From a checkpoint of a small mixture-of-experts model trained on Wikipedia.
Experts: 64 SwiGLU neurons an expert, a sigmoid router.
Training: a variant of Adam for the experts, 319M tokens.
Below are experts of layer 8 (counted from 0) of a mixture-of-experts language model. Rows are named router (the router's row for the expert), gate (a neuron's input weights, with its number), up (a neuron's input weights, with its number), down (a neuron's output weights, with its number) and show model dimensions 0-191. Each number is 128 + 24 x the weight over its row's rms, rounded and kept within 0 to 255. Numbers have three digits each.
After each expert's rows: a language model's description of what the expert responds to. This comes from a sample of Wikipedia text that the model never trained on.

# expert 41
router:085106091165197111152144139140124144166123106167144114088141167149117101160111125144117141137121108133160166093146095099137131159135138116134114104122127148147140109151127127140126111104171110100130154145150135149180119140160126163155073108146134141145107141136113123142109141107126136115176136154174111164114143141143148149112132146112125112158119122074098118129103148112086122121183123098163169103142165164117138162156138147107120142102153103109167122140131140100174152139117126172155164142140085131127129136153156135141172135151137080102142068153130151137146096109139135150
gate0:121138075108129131153163098108098114130132131109120132163108074138138072083121137097102105129109091131117129137097111112115148125152103117087123094116113154108102157131121107137116135094159106094079121122148145119148146105094120134136125162114085144075103151138118139137134114120149145146156126146127145156156149114116095151127122133095116148142095077131127132128171130146104141157143116159135177117097093120101084145130141166130190125163120096130119083145123157107161090144091151150126145109180176106120145160151157120103114115164125170112114079146096161134123137148127131114
up0:162109154133124075105136151091147141137094129088156127114119168164129131190155088133116116122179143141153137092125099109155135130160137159142075155101104107122180137138166088140117153143089081127136108110161152114114129158161135076179137149145135153143170109116157144105123120172121101114138131170131124100140106161142104110139104116107134153147163143136114154161145149165132122109145127114139112157130119145137118147175134167122101112098123136131153150143146149087152092127184154126117152160119078142145110128125135153123151123113134107167154110088119117129147121121121161143
down0:120103101120122131120148188148138106150141094107119091091097116128103141125139106094096156151112109166126120094102132153135135102154111134131122146144168129087118114121115121154113118127134159153133137131151141130115116127125116128124116101126143141118124109090161109088066123157148115138083175119134115143120106151138110104118108148150093106095101125105124157115092092119089106162138134155132147110109112132124115120096154135107172051133144163086108106122119171102155121148105137204117098106102191101122138126122126123139138128100139063107126127097136173185115140147110141151
What it handles: Word pieces inside film, song and album titles and career headings, e.g. C-our-age, Sil-ent Movie, "Ne-igh-borhood Bully", ==Career==.

# expert 14
router:122104131187192103138136142171110104159154113161138101125141124111109143129111124148095134170110144081133124107154109089166113127114155128125130157121099144128132100162121115145163110126117107106106142184155141141134105125141155153143121113118152137151122151167120156132120153135148123093174140157138105123081146108122123129083107110132097107106134124085112109140166130147097080153150118104183156128157170150087121137154176151081147129111125135116155121146118145108175173127136129122116165144101128097111178143118116160162121078153150112094114126131162095101128123104122106118
gate7:155160144161142129118076157135150112122122131106169139112127134136129111096096167127077167069140125109121157144117169126119135131097152125130131152099116104099152155136103141141122138136103147075110109134136117111095137110126141118122109114123117130140104181127143110140119126134127116103154127150118150119113147106187103118128082098119138140183132124094068092117124157152155098138133128133140124118086166131176108104110133126127152140112165126144136111184095136126121125141116123096134127132127118087089134122126176111169132116128151086122170116178161170122070108103108119194
up7:088126108092106128127127138179125126103112142160095101153157117166124136077188104121139093109128107207113117124137148151155110156124122150099082135098102092133106125141147147106142116104143103145131126113159133165125144108128123137109121104152105100107151129102105146114163110147149138149093106095079115156078092113102157146118163106136109125085137106143142170175116137118097154137108137112150115130116126108115168130114090089135106107150130117100090158129115102087142125139106115206116105095123166149150084107136126130105126119166143172126141116115114110119138132133118137121
down7:110164115071085121136153093131145150082115140157135103134122131097148125127154152144131082174138153153150144119103136137143127137134143099094126131131154100182123109134066126148124159083137092128139148173114119192143099115106132148121132138078132102142141150157137157124097170117130125109136132134123108143114150093129138130089133113130133132123132141183139157138112134114107100138073107134153154093203138082107125117121144157139124140129157136098150086205153127146151144146128134115125107123106146095136116151116129149137141148108125121112121090134133149163142126148114073091
What it handles: Wiki table pipes, section-heading equals signs and capital letters opening headers or column names, e.g. | Party, ==S, | Year.

# expert 16
router:093141114181169126128156173105114115203104129135153114093147131115080152120157132150120112182141120098109165123142086083122161156090161120139128110129126126148138113122100097104156080117127138119118103112131142138125078143106147170152072126142120136095110153173103118148091156127117121126145092149131106138092129137144138143121114109121130097126132123081143109134145121125115133108173098126160151112143158130128132141130170126080110126101139157134158113140170140140144210156090165134100187123132112108107141122126093118124142119132141121105107111149142135104136130094107117141
gate39:140106121170139120105141143126130159158115146131142120125204116174119115105110142164140172151163137111105178144147115088111134129123153127185123123131122110140179120130096117122144130096121122111113137114144180138117139098142113125169112152122131120133134102130135149146093136109116147150128114130092154114130128127111135150089059127147109140070122119109152158103159116184092105110166156153103151074109149134129124113113110102105142101116149112118143088102166146104101164122131148146148120105125116111141181153153103136095095101137125094153113140145152126091117093112076105165
up39:140092131109072115098116106124108131136130129183124090133126121142097107107087113108138151158136119164107172138173140118088127152159111130134121135180149143098146128140133117163112102095095144124115140153115178122096124126130103140116149150171116144109117125159163103126108158126110166154102099141103136149146117169117110143121088111112135168146147095117137186157140072091112153097127095110123135091113115136158130139143127111115087083120184142121134117125136146113116093122130115123165098104170084152122159135093112128118094095114092154111173162119132144116110151085125111122
down39:136153157103090124097080107112113125102090146119062137129136131121134119097115152081115082120148091160117126111148134100130140122124110140089158082136106143134122097174117133103125155108127115133162106115132090079121140117188165135149118125150139107123143132119131156162140146146146124097112189120183105103103124140132147122104135130148119158166143115095143147148145123145139109127061110114150143111111147156132126110176129130171138119080166110139115133148087118144108107105162141156184123112162152130147108134141111113150115139094098104104145126151092189128118133145153147118
What it handles: Punctuation, line breaks and units in infoboxes and references, such as UTC+ in time zones, km^{2}, Population (, ISBN 978.

# expert 46
router:112127118126142127132139134098112153184148134156120073105136159150117156162142117133136104162125135110125120123130068071151123177108140130106116118099119166156153096125102101094166104126181106108113103135142162149160122112122123146166111148143116178131097138168107157114108148141117108115143131105155113131087135123147148108113076127142103142109145140075118128143143136146114149093151142138130141118132163134137134124128165181116138150054105127124167151153115109144170169132107165126129134134148131143134144154167115153157138112144143090107105093141091133113130122052142110131
gate8:115137102153161142132151139127132142135169132138148094107161128142112103151130115170076105172151157118118088121082125056140097114136162122074150171143109118153104112154127152111140110130152108125114144142088149116121136158065123154096120138120136166115128113182118165114116132109152105139138142125127099099124148155143173164119126129140102149118139081093149122125103073176124161127140103148141111115123141110111148096129160141118168098091114126124118090150139127123116125127132131133144166169100118163138115153138115096110144128119164128091130082136160131123132071106128076122
up8:157141127159118141092143134124073137136163130102095111118104112141138106112113118152135081101120117112137096118141163082147092106114109148128119181131123144150081110113113085135106162125154134146108118145117167105162121126153101124119125149156107129116154100141147151111147123111166075164126111119101139134098173128186091125075163081127055159141168108157136159138128103150147100083136168175119117139111130108150125106121120089185118149112119147104101129132143146166096094129152154151113133142094112145125137144114124123138120132130091093114141138119152130094160142137124116125
down8:120155134107112147129121104126150096116108110120095142120148167132141136193119130119144127132104145164090116128102133127108153148124108172087132148132104114161110137113127162122152129113088148145123111074119123096129111095140110088130118124157159145134148135129140124168170153179114152164138137108128161156102085125134095089103112117105133142148125145153119183140126125138097146158132155090085177148155134140145155125147165060096111206123125104141143168130144091116171093108131115125145128112153142109090130148175127163112117151134105168122081119115133107108149129133131130142
What it handles: Digits and number pieces in tables and statistics, especially decimals and percentages in climate, election and sports tables, such as 10.3, 2,309.

# expert 30
router:107110112155162113108132135132132128147111143130126112110144146128122138109136090156106112200124131093123137152144096108145167172122169134116118113113130144121139094175129138098161106144164098100094110154168138149145109135158127175166113138120134161141104126145110123154094115100129111117148122163137118144094129139108172090134093133100136103100132134089111119112143146126095123100155099085159136106114175134120114102182150139098148105111086106152114128146176147127171185146094153140136141126118113084121153169140102128143132126151171095095111090180147122078142131114141123114
gate1:165139155129123135101144137153144140171109132112118139112164119124110108112151144139101154147122115148139130150145125114095170144128075144148132171119101042112113088124123121146168129111128134147118101107181084130179106132126143119141186142121127141118134161148104149120112133117090065125109130129162123132108125145103133111156101099109127135133105178131090145124116135136089136144205108117092150148135136137112136169152144141093178131095133137161127160091104150068119150144107137144155086117162166133153109136169135120140118130160130141143100126155145116104129131131103105111
up1:128153191150132090131130146093126152151092141141138132131125126138163148123190124111174120122130148148164144093138115110132094120136124102148129153095119153163166127104068137137127082103162109114114128124117165137149140120103187160121122110147106145179177116096124138111129143133141153129140122164115154121133162146141122157115157155108102125171150157128142128148160110104140113152132152150134138102102164126143120154178131134140123159142174129098191176118095141159131158128110119138090164144080155159128128111119073172130135128124145086142135105106125145163114131114111143138
down1:145096144098161131095131153135109125123144124101073129166163102162142148099111124151173149149148080125132137153162101107111128127106118154081144127107102089121082109092169146107155150100111161127135172141142130117126101119103085164136178125129149148119107099141091142143091092121114098129155146111112097143144112131103176103124131101104089118132099143119121132196101148138121107107165116123103117115120108154170121119098136092135181125112127142124096147115124142112092123141136117130144116126138153109103136105127091084090153144121170131160107149134165167081127134118135096105
What it handles: Capital letters, digits, and symbols in technical codes like chemical names, InChI strings, gene and protein IDs, subscripts, abbreviations.

# expert 58
router:135116118155188138129121147105110131223140118147149078119119157134141127145117118124118126175116150130102130121149087065142129149100136121108127142132121126153145094117121127097134113137117098135115130173128148140137099109105127146139122112139144151139142137160134133130090158120140112069141116126168124130060159116117134123132102130090112140147146143070114125127129178124114117113165120119143151093169133153108131112162170173065166115074125127150125133120125101115159177128124131135127172137102136113140138140165144147152167107159143097130100125152110127090153133076127116138
gate5:132137152133111134144129130095114134133090116144211147127089092114096133140147114139107105139109147151157108121100103096159175157118141120156083146156134128168120140133121132148151142123107104134173120124127122124127139097102184153124133154172128111086150121132105158147183136107135130075150082110132120099125142077121119146124103113150057117132124106113093144129173098078126102096137136155104124106169095139122090089121132090108135114133126157105140092125118131157172118135141120081111182129150147127134144144139144132130117150118164132137101127153126112116091148140133145081
up5:126117086126156123088152141143151109134130105134152138166152186088135118123109089139145118134134128141135110041131124099114143119158163136119104130104185130134117108099094142133116135172155133102173140148120141159081131167113116097147112149130106103122096141110120166127142098141097127143170121154082144090151159099128144099137155134144161148121114163134113129124132144112107146097133064118118076094104114139127130120140138099139140095105155128127120122119068092132134110129108126151146129127144104159181138123092106114124080160110114126115187117107127158129113103159122157123
down5:127133160132115160104125108141120127108133122122122132106113138163122124131155100136084139160120123149137129100123128098150138125147142107151164160105135082117161115090118123138099128100081122143110146131109197092116088094106141144113175122135124147168134111182126119182112124124116123117121107097079107130127135149161177129108125113161114152118127170190150135109116101149121119114151163128114146084122161136113103115120117083128121124132144180094110133191140121124120114138146136120164163097123165089093083110115088101151147122145145119100115096109107154104120127064110157124
What it handles: Pipes, dashes, line breaks and small numbers in sports results and statistics tables, such as 1–0 scores, "| Apps | Goals", season rows.

# expert 47
router:118106116152164109140152095149131157194116130137142093144137129098095140112132156126108140171122111126140153125133097074129150146116130122115093116117129120130185109126130105124155087104145132059127157152146140106127109123088149102169107118181159159098132140154107146142113155087144118096122135146146147130088134099097142096076126176103157135135147116076118138130140139129095117113185102117145119148153121160140149160182160151095126128100138105126119111132130115101168163156077145148131177152130096124130118132129117126131135110134154117119110102168148122087128103099155121144
gate4:143109166147148130156145149161145142118129186160137170121134111125134119109126098136090101070138090108147119173143157082121080104121167173121100137102152157098100125151120158128153136132092136126107116117186143141145109139144150118122131101099136113133104150141149136118111121162092147072142121141121125093135116110076139114139088157069126092130144157104134129145113175120102132172141126106123146143082120173156094142099134135126111128150129116126129115162102125095160161156120089082129151093152137133121132132112153137131096114140117153124167122149094130135088094122124172133
up4:160104127085116102089132095124121121134135102161129099143169142117100149153082158129161186129106129154132129130155141172132137127151117122145151103154151106126155069090153135132156143108150168136147137102133148105102146109160101150082186116120126146143161100134124134084108121108122108179122103085093140161146165159128143161140111138150116162138137114163127154113158123148113138111170098153115143109161124082161153101118119116157129133127101142157161137137163153110128097116151134143095110127125154167120047136137084136116141169105140119147150125113146106136121131140135110109
down4:134120092128112151185137126139132114159125123082126140138142133160140080119106171157110120141137162186130112115128083125139133124083111151167113133085172122112107130093142077168151121119158118114111137141111118112140139137143113163113142124099128144116147136130113161167113127129132076083096103091111139142166104146123170130119120174090180107096138133122127087136097155101142068137126122151156116116121156131073098134117141140093157084151140123160140142112121132137177152111133106167111132111127108127128121102152113135089109128163143131124121136157132141102127188109110080128
What it handles: Separators and digits within numbers, coordinates, ages and table cells, such as (aged 33), 37.13944°N, % |, decimal points.

# expert 18
router:112096141139159092126139099128120141177136121157156061132119157119133132132106139151096103169141118111119162117145112051148170114113168126096116112095120108101154137122142071108164080110118105054109159166115127132151119143127128151150160117148147154090112143162109125138109130096137134093136124153128094142111151115115159126083109148082170159129133134097142124170111117124078111123141123125165126143155119131129151120127163160072134109124119119096133128116151098092158169124087129132121147137121111102134129153140107108122127118152160125106112094160122121084140135094135118126
gate3:145142132160135112138189103092170110142147136097086084118128161119105136137168130131133103171125153144125111128125085088107114125131140130146120104134126150146184132135146119143184080143165103108125127095136104151134117126107101120100122124146083135154127106137112154127154139135172118182141130138111116167110140115165121112091148144163133095135136094102154133116156112150141138134153121121164122138160168180087117084140162116132103117110120121124125077145153142086159155095053131127130153142118145153167134115139149106122129091128151113125139146147180108132122101096137146092
up3:131178139129125108136149124093101157167148165093128144168130161113057129107161114128135127163126095148130098147095163109153109146121125158103116137164108146095077115108115142103156087139120132118152142110093132136102136125138101110103169125169113136128158107158134131116143106083151099116101155158116109115113133131156075111100151147170143123122137121119124158161131148159112124130119104088121114167139136182149127117160147092102133152132138126107118063134148146082121112129100112088121130154172117121137097128113117108149140148080173105138139155115152085128129104123163167139
down3:131119126102161141134110109137130120074119174129158150140139096083105119109091107156119158099127125148140104127142141147093127086172135093121094164170108096156128101148144171125141089141123110150115137141114112163094141136143151122141111097166137143151167109109175141190144134123155113116152152113166136120124141113127127161147153143138157110146114136132124160111142126125102129147107133148088132173131126145085119169122093098154136104125132172129107109179115120117114093108153147123183108163124081136136114127121140089127155174135164160138135144139115087171153104189119118144
What it handles: Punctuation and spacing tokens ending in a space, such as opening quotes, open parentheses, table bars, paragraph breaks after titles, and "In ".

# expert 35
router:127117131156202121110138123156140119162163142131151103135181152129125143103129122113097140159115132093161147131145090101146153152117160112106129101090170139151128096165135118146145110125152110102099160152169158156105069149149137156159134129155123171125096126139111144154099174081156118106147118179155111141090145135121133129142120121097115126102148133084136119143131163102065148120168139116133114118177147142149147130166157119128124110130098107141117131131141120087131150147103147159090136150114116124151169148122091155143132106173153111122124068119108130092146106132126110124
gate2:121135166136159123123153114162114120158125092130080113100114123113125152122157132135102168131102104121136181151128114153087107143093138133126121116152106096128143123120118146142146163129171093184130144158134157147146110164123165135133117144110128130120105138138107139126117128133138173153130093096120140140136149129084181150142085112139092075123116137093148092086160125133130167126135121152111142121128121132153147129107131131114151117089122091146104154134171171150108109176151124116124122114116148122096090132109112136156170078188076118104125087113158145138178135182119086120
up2:113150138134129168090112131089142119130112149136126145150095109078125158119112171094128163141120118115087113163148118126096066121101083098101128158141095139135149124132120128112101112157109115108102121112101139129091149134130148117149128121153136125082108146123112132119118134106142160096119152066166135107152171128119112112094174139105112160151132128101118126140134140147133160126148078141143119142104126114106131147141089148113163157142158135057126124086135107150150127116126147156114142121096123085090108117115117096137105163072084139184143095121132087127123168114139108077
down2:124124143116150103126164118100116135138124126123162123064112112143164155098103097120129118133125140100124135120141106142076098139131100116132161149105137140143152074156162155139120163147089167101111121110151132098093152170131136144152117102112171168144123133184142198169114130186129129130115128140128104137129136130158117164153130169123144098119115146123131133126126157096117113139142138136123115095174142196123127172130164185155160140144132107127119125135101156100106150150107125150125128127136160162122137145148114141142122131140158186121136124077165088115153150104139096098
What it handles: Single capital letters beginning names or codes, often N, T, M, e.g. Big T-en, 2005 E-C, sisters M-abel.

# expert 31
router:109095109137132138121156144148131157135098108179167108098144126139104146144118129155116121121145169091149130119129117083126136144107148098139127132069123112152122129142124116121166110119158121116109129170181112140153120099123134174162113110155134143149108134155093126125111123135120101109167102136157115116065136130117174133101077134126129141139117151053142104130155158129111093126119108140146136095143153128071097126154138123075134123099123129142164118152132082127169174105111145145118194116168098144141151121142139139174139092165156122139125106170142126109124112104089117153
gate2:140109090144153158168149126128110136149137131129139109124133127132111152102144145152131110156170106125124097158123156126150143109115114128108139112094115089118156106107128137184149145100137148112168187146159136116175134125084076108095114112148126171106103119154113115134116135097145134152092157140146113121118135141126132132135081151177148132194111135143112115137138082114088150131169102154120102076129106119138160107155133132126171082148094099158144133141108177143113154140124122092106152126092096094105121134113122134091117098130084132124112127152120169115127125123161180079
up2:135121087130128091116108130117149179119132111140132145120134079093133142100139120180105117117099164157101125130132171145115084159087143156146173174135133121154087144108115126151098099150132126125141118149136086147128140137092181146138132088136119139106118157148140144157126122080129135131093132123140139130169119156150124141169101159158136143147135118147123091135110127125122136129131104149122094070151113175134136129089132133134141113121112130113104093172141156087086092117093091099141159153112152110142179105120123135124127132073121144173136116157165140139126187077139122116
down2:129110149121126125145125154121096143077121150099125143144127157149163154120149153164082118058142135173147103170145088116118092155111117112097167149127114158122116136151126124071104146137078129105125092129118133133109126086134124111126118176096123136170133135113123124141175141158114110120129086107076159114128151147155130169130142156118126112168135136182127176106130102168111143117145129110137077159152155087112162143071123089129137100118113119139141112098121138150103167149124084121109098147124144140140104134147118105151155106133095117105103137121137112152100117107096134156
What it handles: Final pieces of foreign personal, club, and place names, often accented and in tables, like Bahrain, Machida, Sébastien, Vålerenga.

# expert 1
router:121123131138164094146155177136129113198150122142145106102137142141119142154107156145122108141114097080146153122126117114127179144159164115138110111138133139128141105157115107145173115134155108076116133160171144153160132120117128144185101139106178166118103136151128125128104135107110145098154135134168106127126128149124165156132084126079135100107072141068145123127120145161107130109174117089142145103145152154138143146147151163132141112105150137150130151105131117092154168165087160142135125098124083146126080137159167124160119118126155146148099111148139117113159138094145128143
gate2:147125155134129131108164133123091105110140146143135103073115121116113167141151111135157109131113083114118135130153175126119153140089136103090136106107075147105150119147132098120162113142115140141121121124155102133103114109093095104157147127120100136131073129093066143093139171126115092066121101133127063137096103109144172118170133150167109100127104134119126133166108152146111147102130085134097146118083153106126169149130095120104132108127157089152126108152126102116159150119143130127118137157140126146099142135133151156123153137091151127141173133109123119076171134103129139177
up2:105126106153154118101114148107133118152098167177162113107114136086128099092168140120098187149147142105168136132115074122138140176147099089162122174140119146076126128134155141106122135125138145140120149142153151104118122132139115137099152123136157125186152103166096140141135129143093147129142111167144122128144165120105118124123162127133136150066183142147129081133109126142138143150116125144144157124176127124107110115080146145119126151106095109109126151115130103111110094105133114096100132106161076148176118098095125114141105106123146083088106104127144129191143120146119136131
down2:140129101101114095117166144140116178144088135121135164155142157114115115138122121136100127144133154114108120118167108106123120122150096134111169118115112143151136116102130138098109136092074148125107119193097137124152136127129182144116092103136151110110173110141136131145153141149122131083099143106138059101126143145085104118140135110034134144128138128121120136121081089137089106119136104103127113162123124093168117094126195146116142100099139136153107121148113128146142125154106116110130118152155102179123122154089123157117078127123171122134093101150105125122087141148136125125
What it handles: Word-internal stem fragments of technical or abstract vocabulary that take suffixes next, like develop, comp, conv, synd in syndrome.

# expert 54
router:087082126151141121144116112126119116183119120132152106110116152130118127117112132146096099155143115120133173093155120082143152156119179100109127097095112110117168167128130077111159098128105133094131173181129138145156128107089120116132137101139134172131118152141085139110121139085115143093143118168142112133108148115126142123070140121082140141121117152079099101167118122124105113117156091126160133134152135125119132113139143167072117095138114124095149131120115092090154166158109154135085207145124111096139143119132098132138130107156142116107126113140093103090142147104124117127
gate3:108143118091144124102107156108147105068127167128134155142115116104112147132128147112108134157149101094123164140135138186089104111140134142162119123144125130141064115121142161162133139155126128152141122110132171135212110137128130111122090136121111151161120124087140097123147135152115094090146101133136136112114099116171091100126146108121106130173131180162103081110131114126150137121126111087168141121088094131137164118140127121122120108096142115184133144122122135133159091150154110113127174144100130113100100081111150171105162176085151144134146091117118122125136118104117123119
up3:140112140109162142142096170115103111118106116158050164083138115109115144070095117087162134142123089150081148126138125120146146100112122168143130132152111114132102154115128091142126155126109120112135100114126147131155132135095132103159127115128131188127101131124175130134111135137109129100097096156112126154150166125095119099144112105119129105157118175118097136121097088149125137126106119108127122134124104150183134147146160129099160149074141081119135174096104152081147130121125126144100161162133115063123077147133113116082148132089116111146106143120126146098149124114123120102
down3:155108111202115139144158087103135130140137124158132104131128148112114116113106117136131153172120130109131170147138128092086146119143145099138163094135136126130119104136117112109127137142096133087122193112152163145140141099123126126149127126089126164086140119142149136184095141137106164127134081146101158146116107080117162136139176106118151170135107125152110113147101138097161132113183084106134103168108104130136180093136133121089109125117119116145125118090139131109124120128122117131117174136107200144133109126124104136134105108129122089157141147132087150088100094121112071129
What it handles: Spaced separators inside dates and tables, like ", " before years, month names such as May or Nov, "in " before years.

# expert 44
router:098129130155153102107142117130091120152091124149171095114146141112111121087111131135116153164113159105146145155130112120123145155097137129120113085099121118133130103153128104107146117119154111104114158175169123140165110105134131146116127100155130213133108141143081142136121143098103112115154094141135098121071139140129137125082092123105098144134107145071116124118160131130082087099158099144161182097141164131091135127160137125085120133117122131127160139112136111125158138145094132158119165104136109153107144172160105150143154110161137121105083110171137129070123119110132116157
gate2:097136083100138124136169122137113148116132124136129137115172133125133095138110118133104138138129158125095129085122103127133106163119124107151116120136153119131128145128115130170080117111115130107171123160162088118177153126099123152117124130116165139099152158130118139136156143110119159139071138108123126147120137101162110114126093144114128110138081132129130153151119121079087107147144104139093138104198083131118139154167163105132161147115173189084159126175163177094169114132131092141124110171088092098121111156141118118138135113142148144111117118107090166121117118138157182115
up2:140139125159112119148151150139166120129130093158162127128133127129138106146151113125155148123187148119166096135129110151133117135133110132134126127139096127139128124108149116120101136159189123100105099105126106158128110138085108101142157105100071109138122086167114100119120119171158144142129121109141126119158092141035119079174182092170132102135142141133170065116131110144125135139099116093131102102103121130148148152105126109143164122129129151102151186119116145167124128140161184093182109129157117099131113145131153121124137129105073112136136112136130136119119119119116111130
down2:102118129057057118090158174109129107209107149122133108170157115150121158138161173100156111135138146112157129147126126115127099148108115119148144096158126111145092156133184157133119140099128137127109142142131140111136134152088124131125145126120145134134106105084074133108138136117158119117110163137106124146120142108102144136153135112146123102144068118076106096182143121133092112172166124148129112131163140171107141114107137109154153116130115143142148113152142123114106117149164131158073140107124112119165116134165124105149167113119152136114085114131139173147107131149130150135
What it handles: Final or key words of geographic and institutional names: United States, County, River, Creek, Railway, Wisconsin, League.

# expert 9
router:110125109146164077131136156107164090220124128160147094114135154163122130140145157125137133134122140110171147090129098076148131171128163125131129106120152160150141125143150095152115115126169099114117144157146168153136127117137137186105101132126154162120100126145108146129143159115119146085123105140154107127120161136120128121088098131107143104159118145086106130132133129114125130143176102129150100113148161152128161132162194148121149089106158114133138157118107092073171178119110145137115124139107104144110120135169128151159127088099127128121136114154108142119128128106157151089
gate1:081123152114138134122159114147129119135130089078105125146131130121123133123160114091137128139133100145126139100166115149157126115147140138179083080145099115111149173131142143126136095127142122161172141117132142106129140127088127149107104135138091147110130145092139141157180127128118146129125132137132100170121138079110084154162164153098107152121138080138169091127096162093117172144093128174150132132130084119112129094084153111127132102119117113154182111185127140087117140087127116094135128109114118141137088152087113107164109109139131119142130138092074152138119138144077139146
up1:117083143105101081122143150128107173101132132178114153125145094137106134125129135148152140123100111110111160118111070150126151137160129103149145142142145107119057075119128149078106140149157164111128121132106066131151141115128127110123147111137125126109150129146146116158123098136123125155119171146109147136103175070089127134178093148129120119161126134135127086137124119084117116110153120150155119138123108131119148114101135133157089109140108138110085153144160142149126105122086183142088089164127135126144112149123132080133171138132127162131134130091152081109176130105103149111
down1:114106132143113128157106120131132144061130163173130159107102101150111128128143104127116162073123097121127128097116085189096154141154115115175126141119143132125143075136126121106094088160110142129142128076127134128107090093112132116149137119115116128111144163151122136129056157102128109160126153183135145094100104116120120132164154125120109154148146112032155166128085112065154110103133132166138145138117133125117127133117143174136103136146137102140126138103133118127142113109143142128106128150132120141157124158161170095149139096126154104099143122117141126135124113129130138170
What it handles: First pieces of words after a space, such as inst, conf, deb, pre, and the leading 1 of years like 1980, 1975.

# expert 51
router:084129096141135103124129159157116075144164092127161118099153147141129134153168128172122131144172127081129137151172083088137154151152192126122122111104144130141146141173140105139161102133186106088113127166136130141140116107128132154147122136120127169109115121148124125152117130104123090146131145130136107133089140126132141108126107145095164119138126183087130112148164103114096128133145099096172161111165141151107151120151141173102095099122132124126136134122184095112155160127100151137121144131100100114124137138157112140165131124151138098166127068154133126092132124078102137127
gate0:148148090094173147109133169149103144165116141148113142139126133169125152096144116157159119146152164104154158116122123097153167154148141129078115168143114161086132118166131153135122152132119153081097150101147155156150123159151073156129118131125133076134097096164149127110135113148144140103104139124128140136088132102147139128157114103108153109124082156086124113094118079089121149153111118127142102144120109134153175114112144127101112127114118100165090110139140139113110130153080152122110139157153170109153123172124132155128108108167123128170105144111139092100181110101113147118
up0:114127121116136124111088148109126129132109124035126124131174109177086107118155101133138146130110112118132187126126124103150140071144161143081138116157135095135100114113122126143116090138130121099076140126162155102099132146139099129133101153097101101127112127128157109108100121081147175116114167137124144155146142100144101130156119105075118141125130120097103138078135104110114116092138126111148132130145135141104136099128183146112152092118131117131120094070128128118093104097153122107178159125157153105093146138103133123109139088131125157162133137143117137098151113133124128067
down0:100173126144109166097145095137136157061094099126114104139117151151136131120142109098130120087134073116136173177120128071143135136162121122142135109129147106105099099127138084180139128111088131110141131137109134075136123115137128170123171100092136136145124141130115138140099141147122125139136149156108107113110109147150159140175139120110134141116131133189121151129120111075101108107127148112133111105120124103115155119135153118134115072132148170092087112148139128149134064126125130122163145151152139139125128152145105171169112141113169146183101095119122069130140144133117111146
What it handles: Inner pieces of Latin genus, species and family names in biology articles, such as Curcul-ion-idae, Cl-av-us, species, idae.

# expert 27
router:145138069143149094156134138137149106146119118131152086108146111130075127142123166118098104155108138106143127095148076085132174148160157124124127079096139162149133152114159096142136096148157125100080145168162116155149097121109159141156131097144151144131094139147115139141097130116134125112155101119141113149093132098127139136158094129103136132140118131056140106110162159123109138086156123139157124098158146142111142139141131141107108133099089128145138085178148095113144169120122135117116158155146084152131142141146156148160140119162151127121131085166119113093134081093102137133
gate2:145105165093128153130093135116129137130105157157095123096120112085147132127148104136099153103164133145120133139139151122109152142119088168156109126079110139136134157110135137126108146145147120114155131124154149117136107162138152132140166104146144114117079145118167124173153165128073110183131113111153145116123115096156135110127121084087137079126119148123118148162141173161178141110126084136124125114144126134152105175110141138088099132116151153159078102113149113113197137129102133095142143146150151157155090096131134135158128128128145088110135081096123098159124078112145161146
up2:116108154102138142147084136109110151124122146085101135117060138156137132098087117155129145107121134122135141117094101158123133083166108128100160128151114152126115125157080134131125096179110117108150143098152107144129124090117108116115152136117114128149104109131151072154158161131133137127166115132071128144157143109156190118121166157128110143117164134129111122064116087115146128134120112124149128104136144161116113149158129134126131128106150081122124141111105147121117134106105082149063091120119155135143158149166111098128133183149131118147133163125093191149105151108119164140
down2:103104112115127135140134131157157150184101125118123177107126104121169189098139132086097176171144110088110095136166122127128119145122087109152117136108102141147144128167103098118155108115134082127105147153134145150151129091110134129164169109137135125125148109124106104090119164144098218134151127110107128149108110163103167149166120132145128104115165127069149123123134155119116148146113102116134113157113100102167120106100120119093126156144115122120134171120127109105188105101133125139125078124121170125130150183148129111135137103155120125147107099143133141135154144150138132134
What it handles: Capitalized first syllables and early pieces of non-English proper names in tables and lists, such as Kh, Mal, Sal, Tam, Ben.

# expert 24
router:091132115151165110123105114146139150167146138144146083097125121165115139163182140166111085144103149118137147139153089107120147152106152126134119127118137131105153106140096098131146126135135064097122128136163163149151133097132123155162101111132148165138132106175096143108107174128121133111171116155146131105089130122123123103117095132088097142110148141091128105148175134120114108127156088135155147133182136163100141110145151149090106092056102103135120109108141107136139159145107150134109139118124081137113165110130098177152113133162133127096117107154130125117179126094141146104
gate3:145124080115129135121140124118125127135172111081096092129108110137123102142123160140136119081135046164108137137109136077154142140134091121137144124098115093150141121156156089091133107137167139145110176138135100157187122164113128135121137130170089148100104099105128118170123120122154121143143114177141125112080146107156108112131134132136103120113163128103102148072119152163113099140150146149125174103139111082122111123126143123178122124128136094132109146112079123120151127127097152160168099092115121096136113114147146084117113121110119131152126090138127109102128113112136107069
up3:153092138123105142141169150094082108110125125127172138143139092140092146138139113110163129122101154115124104144086162139136132119139109129142129159172103095120098135150162178119135116148126137108112133104119163149173118067168125132130143123123113143136156121139138117104198122134124118136160096190094115108100162130171111134144160094079073095123151149126160105120135142120144158129114126138121190099147096120155157141123160111132175098124105130133129145145140136156140120113146163141156140143146094125145112145135086099164174125105124147126114128130103151125075154111127108095
down3:129182143134138122162140143152135116146147110138181159141150167131143157144104098129122149119140112105199146109106086147116122097129166089116134110118130149137120090085113113143136078108126129138107120096126101119133109108078146123163097149134158119134136113181127124096144101138136120127074118105126140099098095090147124109114111122132115115121125099049105118120105087134099125118148125135123117150115212163128113146136141140146110150118148142190129147081106136140146151104143116136137167150139153113123142125105108121124157138102168091161124118177143125105114124122164099147
What it handles: Line breaks closing markdown table rows of numbers, plus coordinate suffixes °E/°W, month names, and final digits within table cells.